From a checkpoint of a small mixture-of-experts model trained on Wikipedia.
Training: 545M tokens, 2631 steps.
Below are experts of layer 8 (counted from 0) of a mixture-of-experts language model. Rows are named router (the router's row for the expert), up (a neuron's input weights, with its number), down (a neuron's output weights, with its number) and show model dimensions 48-95. Each number is 128 + 24 x the weight over its row's rms, rounded and kept within 0 to 255. Numbers have three digits each.
Before each expert's rows: "gets" lists some tokens that make up at least twice as much of what it gets as of all text; "comes before" lists some tokens at least twice as common just after its tokens as in all text. This comes from a sample of Wikipedia text that the model never trained on. Tokens count by the router's weight.

# expert 7
gets: ")", " (", " was", "a", " is", "i"
comes before: "\n", " (", ",", ":", " a", " ="
router:152124111129097134100128118148137142094100148166102094156140111106145179143070154138166135109154156153113131126131158151107117084165137124078096
up7:153090131145147133134113159126110124161149110106083125122111136109146162152131157146140140120157140158061140132111165127150133089135154176088140
down7:126127125129135140136141097089105115148118128148154129135129143157128105122126106127141100118141043128134143160128131079116104161098094087114120
up8:169107183127166136081092171116082151134132150119152123092153140130094125149110115120167122151127137124092152089119099111106131135149086125134140
down8:125090153100128096098145150135152125105115142130152098163140087086139152119121126164125137105126122099133147109165153128149147154115120149083148
up9:199138101131143094132113071105126113138135118123141132113159155112146117100144097123152088118109168131150088141118156145113122156132157124134161
down9:122116125137146109085147146159137063115129115117164124131133112116140093102138114134091187099157122133106121103126077131070100090116133115154126
up10:164127108086093086128139109193132137107117124158108104103124141139138110124099105128081127137106153153089144149114137125128175132124090103119087
down10:156187108138133110139139148126136137130101139063138127133112148145091149109110100173119152159115119138104163075122117136112122133184108140163136
up11:150115117119158113120134062149119119152116175154165117132125114126117119138118116108183127142135174154142103160061148157105145117095143114091167
down11:163126170173120132166153158168167131138141145125105112126153149114101117141076161124178136138134069145101121103133163135135125149134121119131108
up12:133094142110100120152116144136148158116175111084147161151106134126156137077109130112145126138171155081147143103139097166084126131114102117111139
down12:151126112113199137083141137134147139111144127129124096140159108144155143102130181109106108142121145120127152150110145146111114128128117157161140
up13:181149099146141136127117114170105165133151115082173112098132108131125133152095125124153118160097103119123113127122139127146144100189127124127069
down13:135124131150118134153148124149106180124149109088098146132126134156100138148106155136130124103136110099080118069142127137127143115175114173105117
up14:122102126136146154117116138068102117121099129120138103179110110156160154124099142121110155161130174119094131112127184144112128130125122125132077
down14:082097152152114116155165141144114135127153132156109131140133139082132123095142127138116128140153109109140135140109118097129116122140146128192109
up15:140109147120173131085104119099133125142101106116100098168121145148113128155137158140135145117076138108120052136136151111134119117145121134149097
down15:116112122156143084137125157120106103143130138147166134127140089166138106166156130169137130134168107142168158163106112178139176120073133145137127
up16:142156104130118126147104103158131118142148142115125087165132092154175133130142139149146108168181137173124151165099150138138163105103142150125099
down16:158116147155124115117118134151136173114132145142139165142107139098126145087089130137131169148092124098134109101140138107140097139141120110154133
up17:194112098099129121150114142110146117117160113136078126145145190135143108158144132136107094126143139154118129129117116125118105106118123109148173
down17:144140092155129089156118140129112147148134114161127141173082096131111136157153136107167112137101123122123151092140137138157118089124130119119098
up18:180140115073112127096145114119122152119103102127138130132114118144114132121144096105160141137141157172129125117150132149151129141159160124111103
down18:109131126110101152128140124146150120111124142117114131172124122131197123117141129151118146113172097081154131150099105135143108119114114123135148
up19:089148122171151091133094135123155111135157133135147144125079138124100165131091137132147102074142153097129143146138150123137113113139112149094107
down19:084116125104147137104118107131137111162135145160164141120168090131114124153192125109092139176095123109117100158137104114142090117118178156121117
up20:161122100135125111145139129132149119133101098139087134122071084126144109123133110141153128115115147125151147132133132165123132093110132094159101
down20:168155111061090138146114132106118116132155107140150157103117127152087105147120128155143102119102103143106132085144129100153163110094149084123111
up21:190135114070118139169152150128086158123135113141135100113119126136175149142093091151121158163113148103132100148125135131138144111170101130122137
down21:135100119156108114134102101129111126204151132119145122120129122160147107145143127142077131129095104159155113106143133131134142109162164113143116
up22:169149114113180159161121135136177150144108130115160160102143118120115153115141124103098155164093126085135152147141127137103123115136125157111117
down22:081104130119110130126126174139123117123088101126142156155102113078123138146163154094155130095135116110105164124135117146140162148125144147082134
up23:120125131107103103076106075129145129145108195119093160164112119097146144123113115080098142138162131148110150118114153096165139132141144100111077
down23:120110156126115152143134159100117110102113137183065103156141126100117140135140133165148120097157111094090154144127109115105094107138098150125115
up24:155138131125077115143089111138144141097109149187113101162129115132127089145073082139141125131170163155155162149066148090083119150111154118103093
down24:140147169096138085194117124136128074149119124113109103112128150146145149155116145119083083138159127087161136151108120155135163081120141121127155
up25:158096096121140111146089118144155129093118149119084089154097162118139168143108105119165124092159143101120108140068133130150102123192128116095113
down25:120116136132116171142136125187116142085150110157157140117115153103094128131172158149091114131079139132114089115103139129104143125148132166145118
up26:113131104125096108127109105119132138170165099129141108141129116125090177137110064129122108138166133109095168118131158140122108123120147084099144
down26:141085130127173150122153120103140147102106107107123154152138107131091105147106141122137143136084155107119117118138130133139121134139117138107114

# expert 0
gets: "\n", "-", " \"", "==", "–", " of"
comes before: "|", "-", "\n", "==", "The", "A"
router:136134139105130136124111108105148106116125085093126174137101139155150127136135117145166103184151146159148096149156142105142143086180101153133181
up53:150165126105149147110076082151114157129140116102103124167090122125155092156125080155121139137120138152150126155133138072182115116148125178102116
down53:084096141125093101141106140150153108098136139113120161149118146123118097125145121152087118112135200147150143117162121099158146086143124118161159
up54:132205107112111107140177121122135177104146144096132151151138138113131149118135176141095146146107151125144120152123140083153127171155152134169142
down54:093184127110125120154117099162091109149130110105136127122119084108140125169134101155130132157151097120143111107100135084124142150110100131165143
up55:120148133211134135075139156118123119160121111115123121128124143099068166141168142132139115111109115134121110119096114141107166114122145134114084
down55:124116153121116136124102105131116091165117122120127139122133089096161082132177143142107157105182052120106084148148127134127137115196125127110102
up56:094101126078129067103132136136152137128121125131146119143156146170095163135115126124135104127112150112104127116150146136084157138107124152153142
down56:137102113111132157112135102139116151132094135108110155114141157122155142133113133104107148120144075095146121143118150131115094122112092111123071
up57:178126174116128123167116155134147128136158111149109138137111107129127172171128142122127131105132143126149064120165144137113146125136129100105107
down57:091112107133128130158126153097108105155094174088156110112152133129111113091117108108119118124180132153098135116152131115130122145157130110114113
up58:140129154092163126118171108181152137101177115121113101128105141154102134152130121139075098141116120137124127145150108110140118165115139124115118
down58:116119136095128120107098086146122148100135113108135121102117147130146141143140161143111133148121150179175151157132134128146119154115081134111151
up59:145173111141151094116113108142163136129148132150156152144128141183150133115156112119126125106113123081142084154131172139141130135103115158123147
down59:097154141135120146128104114115116086109141141157143117124090104156149113084128123122137130136134067140136163154151134152113166128115132191163161
up60:117151127124122138174172081141147142131095126119201094151142142132071154129134113158130100141110128146100098089083154102126109132166177156155129
down60:127156111131097118112121109121167166128121165140137139130112129145112131154133149137127154125153111125134131104117115133162120103131140107109085
up61:146102181126165126122143083134158151131156146108164182159100109180112097170133084106110093120122126136151128152120159072122135117153155163150119
down61:086099117132103101112125146111142142113123083130150144138114115088097112149146163086097158134101141100144118140108108150104116186115148112139085
up62:192103125091144106143151131182149177143163133075109137096145161124131094093134125122141075137143155149185134139137134133161112117124113126135116
down62:127131130144132132145117107145111153127132131124094121134126182116130100078107116109110094119152061088122132093169154124108106145066123084140108
up63:132102137127136167126166090135130122101141121122120166098135106170088112147097132098132142083114158120133131164099118137102149139112104116131156
down63:121138153118120094144174106150127132077135167100112091135103102145136123099144123146097127158138104127095142077100101136125119114135119103145125
up64:136151123095109119128139109108133112162140122146147077137161159163159123120135089137095083133152145118113140096129150102109183106147121116117081
down64:124115162081127162105065120082105098144167138096121117169115089119096098130153138127107164135159143141183134115128125130175095090153139123160140
up65:151117099096112151131149106082099150125156128111088184119105146111135151140110101115129112128115157140107097155102126166122109147135143112118170
down65:107147102136112120161134125164135094112138107144146112163142078171103104098144114158123149097142185137149155155099148157089123124139170168097145
up66:109154166101170128148103103127140139155098105103155131101086159142140148163095095150135121140107154097143112159122158068166124132139101124154118
down66:116110089096134167075123148137117115115123133047158129118109115087120125081143156131147138135153132132147143121119142119137114108155101099105124
up67:104123155149168134120142110125129117125114114112182119159114110121088137155129147140116108122132157157136099120133104102137108076123132121160121
down67:094141120087140116139100118132123140107122125176130133155145109141106133196113080137061152078121130090111122137107138099107095106171133145129129
up68:102127143105128100137170143078133179073111087131149124139092156160114097123107118151121125140132146120142138107137113146145116117166116121132148
down68:124126095103134141164160136101099127127119120139084125116133165142130164066152111128109130118112062184113125125112152159113128120134138204142133
up69:126115115102120106100127162147139127117117123166129076132126137155151165138102122127157141125130153148139142156144118134173128105131184138112098
down69:125148119166089118095142122116103119163147123157119101090118121091107157144126096121134144131115133176158104132152126139079136150106094146148136
up70:142100105172155159105150120087126120143126142125088151142153125155150131119109095115132121124119145158114113141166145091183104155121137132104112
down70:148119152135143082134136119126143132104152114129127133164115106096120130127140101136133124114149035131120127106161153101139118128136121123161085
up71:131122077092115119172140124132130110134094120127138161120112145130136090051139144118140120117111135149117120133117147106092172128120133136075165
down71:148150182080155104141108142106172122141112099144151108131141129165148116163171100167104136115159137132100107155119130125142110140105168123173121
up72:134150147137149097166093063093178145138114130143097113139151101115100115101124148088113087122182143100132104113169115123124118106183143084168113
down72:093074132134168172128105185111135122110099164117086119148116163114122098130145158132125116112133114108096076091155119094148098080114139099117161

# expert 3
gets: " |", " ", "|", ";", "%", "."
comes before: " ", " |", "\n", "%", "3", ";"
router:135129128108118146132109116135117125150105158126073164140117115155122143105093130098111139118118156096149111162112128107086189128102120147116102
up53:138130115133089156115145113133107117154159126143094111134143124101118125114145110110136145128105140107091117176143149134148112092178164130155173
down53:092077166183138130153148160100077137159111125110122130147130131091118123171150054102134118117136137139140119118143140109115113116131121108096076
up54:140120173141135110137183128151111149103115069144122135092121106129114150146149164088096123130141177169169113111145136163170132146155100083115141
down54:096172132145113131104115109126118107154164177136103130157139085127130165153128154134151135109147088100156134148121112142138076115130150116119147
up55:123142100134109113169133109073123150124104106132142131140133124190142122095103160127104138145132126107131109166131177142156182164128124150142153
down55:116132112124115139091072112139154119145159119105139122127161151136150111138115124113103133111122108133097145143142088127121136145160116131152159
up56:073143128160120135138129104112091126152100132154099133108088121136146124157138126088172094146111141119133112153092135090107143139094165166114075
down56:071132179117122126132136168143121128165126117124118128137081116140110130132059133109109171135144146137130114174085109168105138116108146126112094
up57:120161121129175167136120130128133144097117123121144155132108154117150100114122115131073114125127167114123096106091140138129104147123136148097138
down57:141155132124148154136081172171114154151135152117108143084106076118129163121119139116131136144138091139137156102170137111113095068082141113159102
up58:146098099105133158130144116115131098176064150120118112117162151135099125128139115140136139132159159170121158132143133103104139129133151125062176
down58:128113119113125154121123172111114106129079111049117102118129139122161118123113118117113140105113125094115073131139096145134086127148106143125130
up59:107167097131093179178133106128080133145153070077164115137122114153120133122142158110153143149124180106125132107134164128135122114089127126142149
down59:139112141132134164137100151128142122118090116126099132166091109136159156177127176095078119137119137148124121099158145080095106122155168171161152
up60:124088116146129126131111129121142172116119128171108147102113119133093148076163134115149146094171185126160142151114117146110130115172140140107127
down60:109094116144076163123148138144118140090129161161134197110115131164150126127122118098137099115136105081126144145192125174117075141137120123157103
up61:110166142145176136155159144113153163124126122167125144137101125157139118158186099078152136124141144105118100160138136089091152145155102120061123
down61:088138121119143122117144111114087144124067107156134127146107112116107170143122118109103111112105079113135091135103091163114130124118109155080136
up62:140089102138117107121115108084115138143149120127089114131132120178135112144107105125146116145145177116160126151103130117112163138132155142121130
down62:117065096121112106115138113151113099139119127139192128166144078138105125143094160141123135146149131090124157117143135111106101094166125120148151
up63:147162136157127186125088100138124084100119081162122148125078120127103172133096117113128122131149125107168092127087103152098130136114120110139126
down63:164140073163116112137114118123120104122111126112064110112110117148097112094137132142097131161112105129139109099142107163139108092128129125136107
up64:141126127102117107102129132074111168096095167128115153102118095148105150160113145124133091127162158129158175093137109122139186144099126108145170
down64:159111076112097161084099144123115116050149167141145106158160169107130105085104103101106137121128127127149126151078103122141126110110155157146128
up65:149093137162089104125105095113104165163117136128159088108120130149124116152113102195120127143090123117133089124110182143097100158147132113149129
down65:093131145105148076083108058142138139124135129134144106130107140142141136130170114123082117134117120145104122153138116145140087148116134143114132
up66:094147136106115147125072136152153114123123102161123160128183115123117146124120102140123157116166124147111112097105169134079108155118147106153116
down66:132139189118154124106110142125165156151099145131133152152117135126174120096099157105125133157127152146111153114140079166126111146129127113126114
up67:142157103143143112118127111136139103109090071090142145149087134111150129185086144109164085095114127121114090140117133133116135092163129186109098
down67:079118158131082132148095127135127152171110088114098157122069118132068142123093090125096163142129187125151130142131138137162134105131125103126148
up68:150114132112117106150139097130146122106142085108119131137162117173130148122118099157139130121101161178166124145111145113140114136153195180168102
down68:092131099140099135152137102112097152154152138151091143117127132092142098144107123131111150182120093078114106112105118162101138111130131100149109
up69:111118124099135131148133125135134122164145159133115121136124108133147142102062098138125079127174167134103120113135105124125105129145127141104132
down69:112105187137150154090151143095111162143122129130134137132149091140126111131153083183150152111140110105150160129151137130152151150134127114106132
up70:135140103123180142096122107124132130108149116150114138158156085193091137103146118113120099142095176125159122152142119129107154157114152082159112
down70:137112136119097159127161146159134124102128114125124115085113119126120134129102127127085123173192116141116115103137132131090087153132157171102132
up71:123146147111107134092161180135146131117149124127132137129142119122160134140117118130149120092074143162136091152123151146161170096130140128119126
down71:169101114150102089129142129143145127169127119101128129101146125105133126119140105156104098122137122117129154177123097131150067102118126114130125
up72:127138120128090150153152120094094144148088120099129180127145090142136163108146157101116155125138177141161155151099136128074118148098131125170155
down72:131074141151118133174127116159148118084117112138127111139070128155114118158134154136081143158129153140112122157104127089107158116092155087116105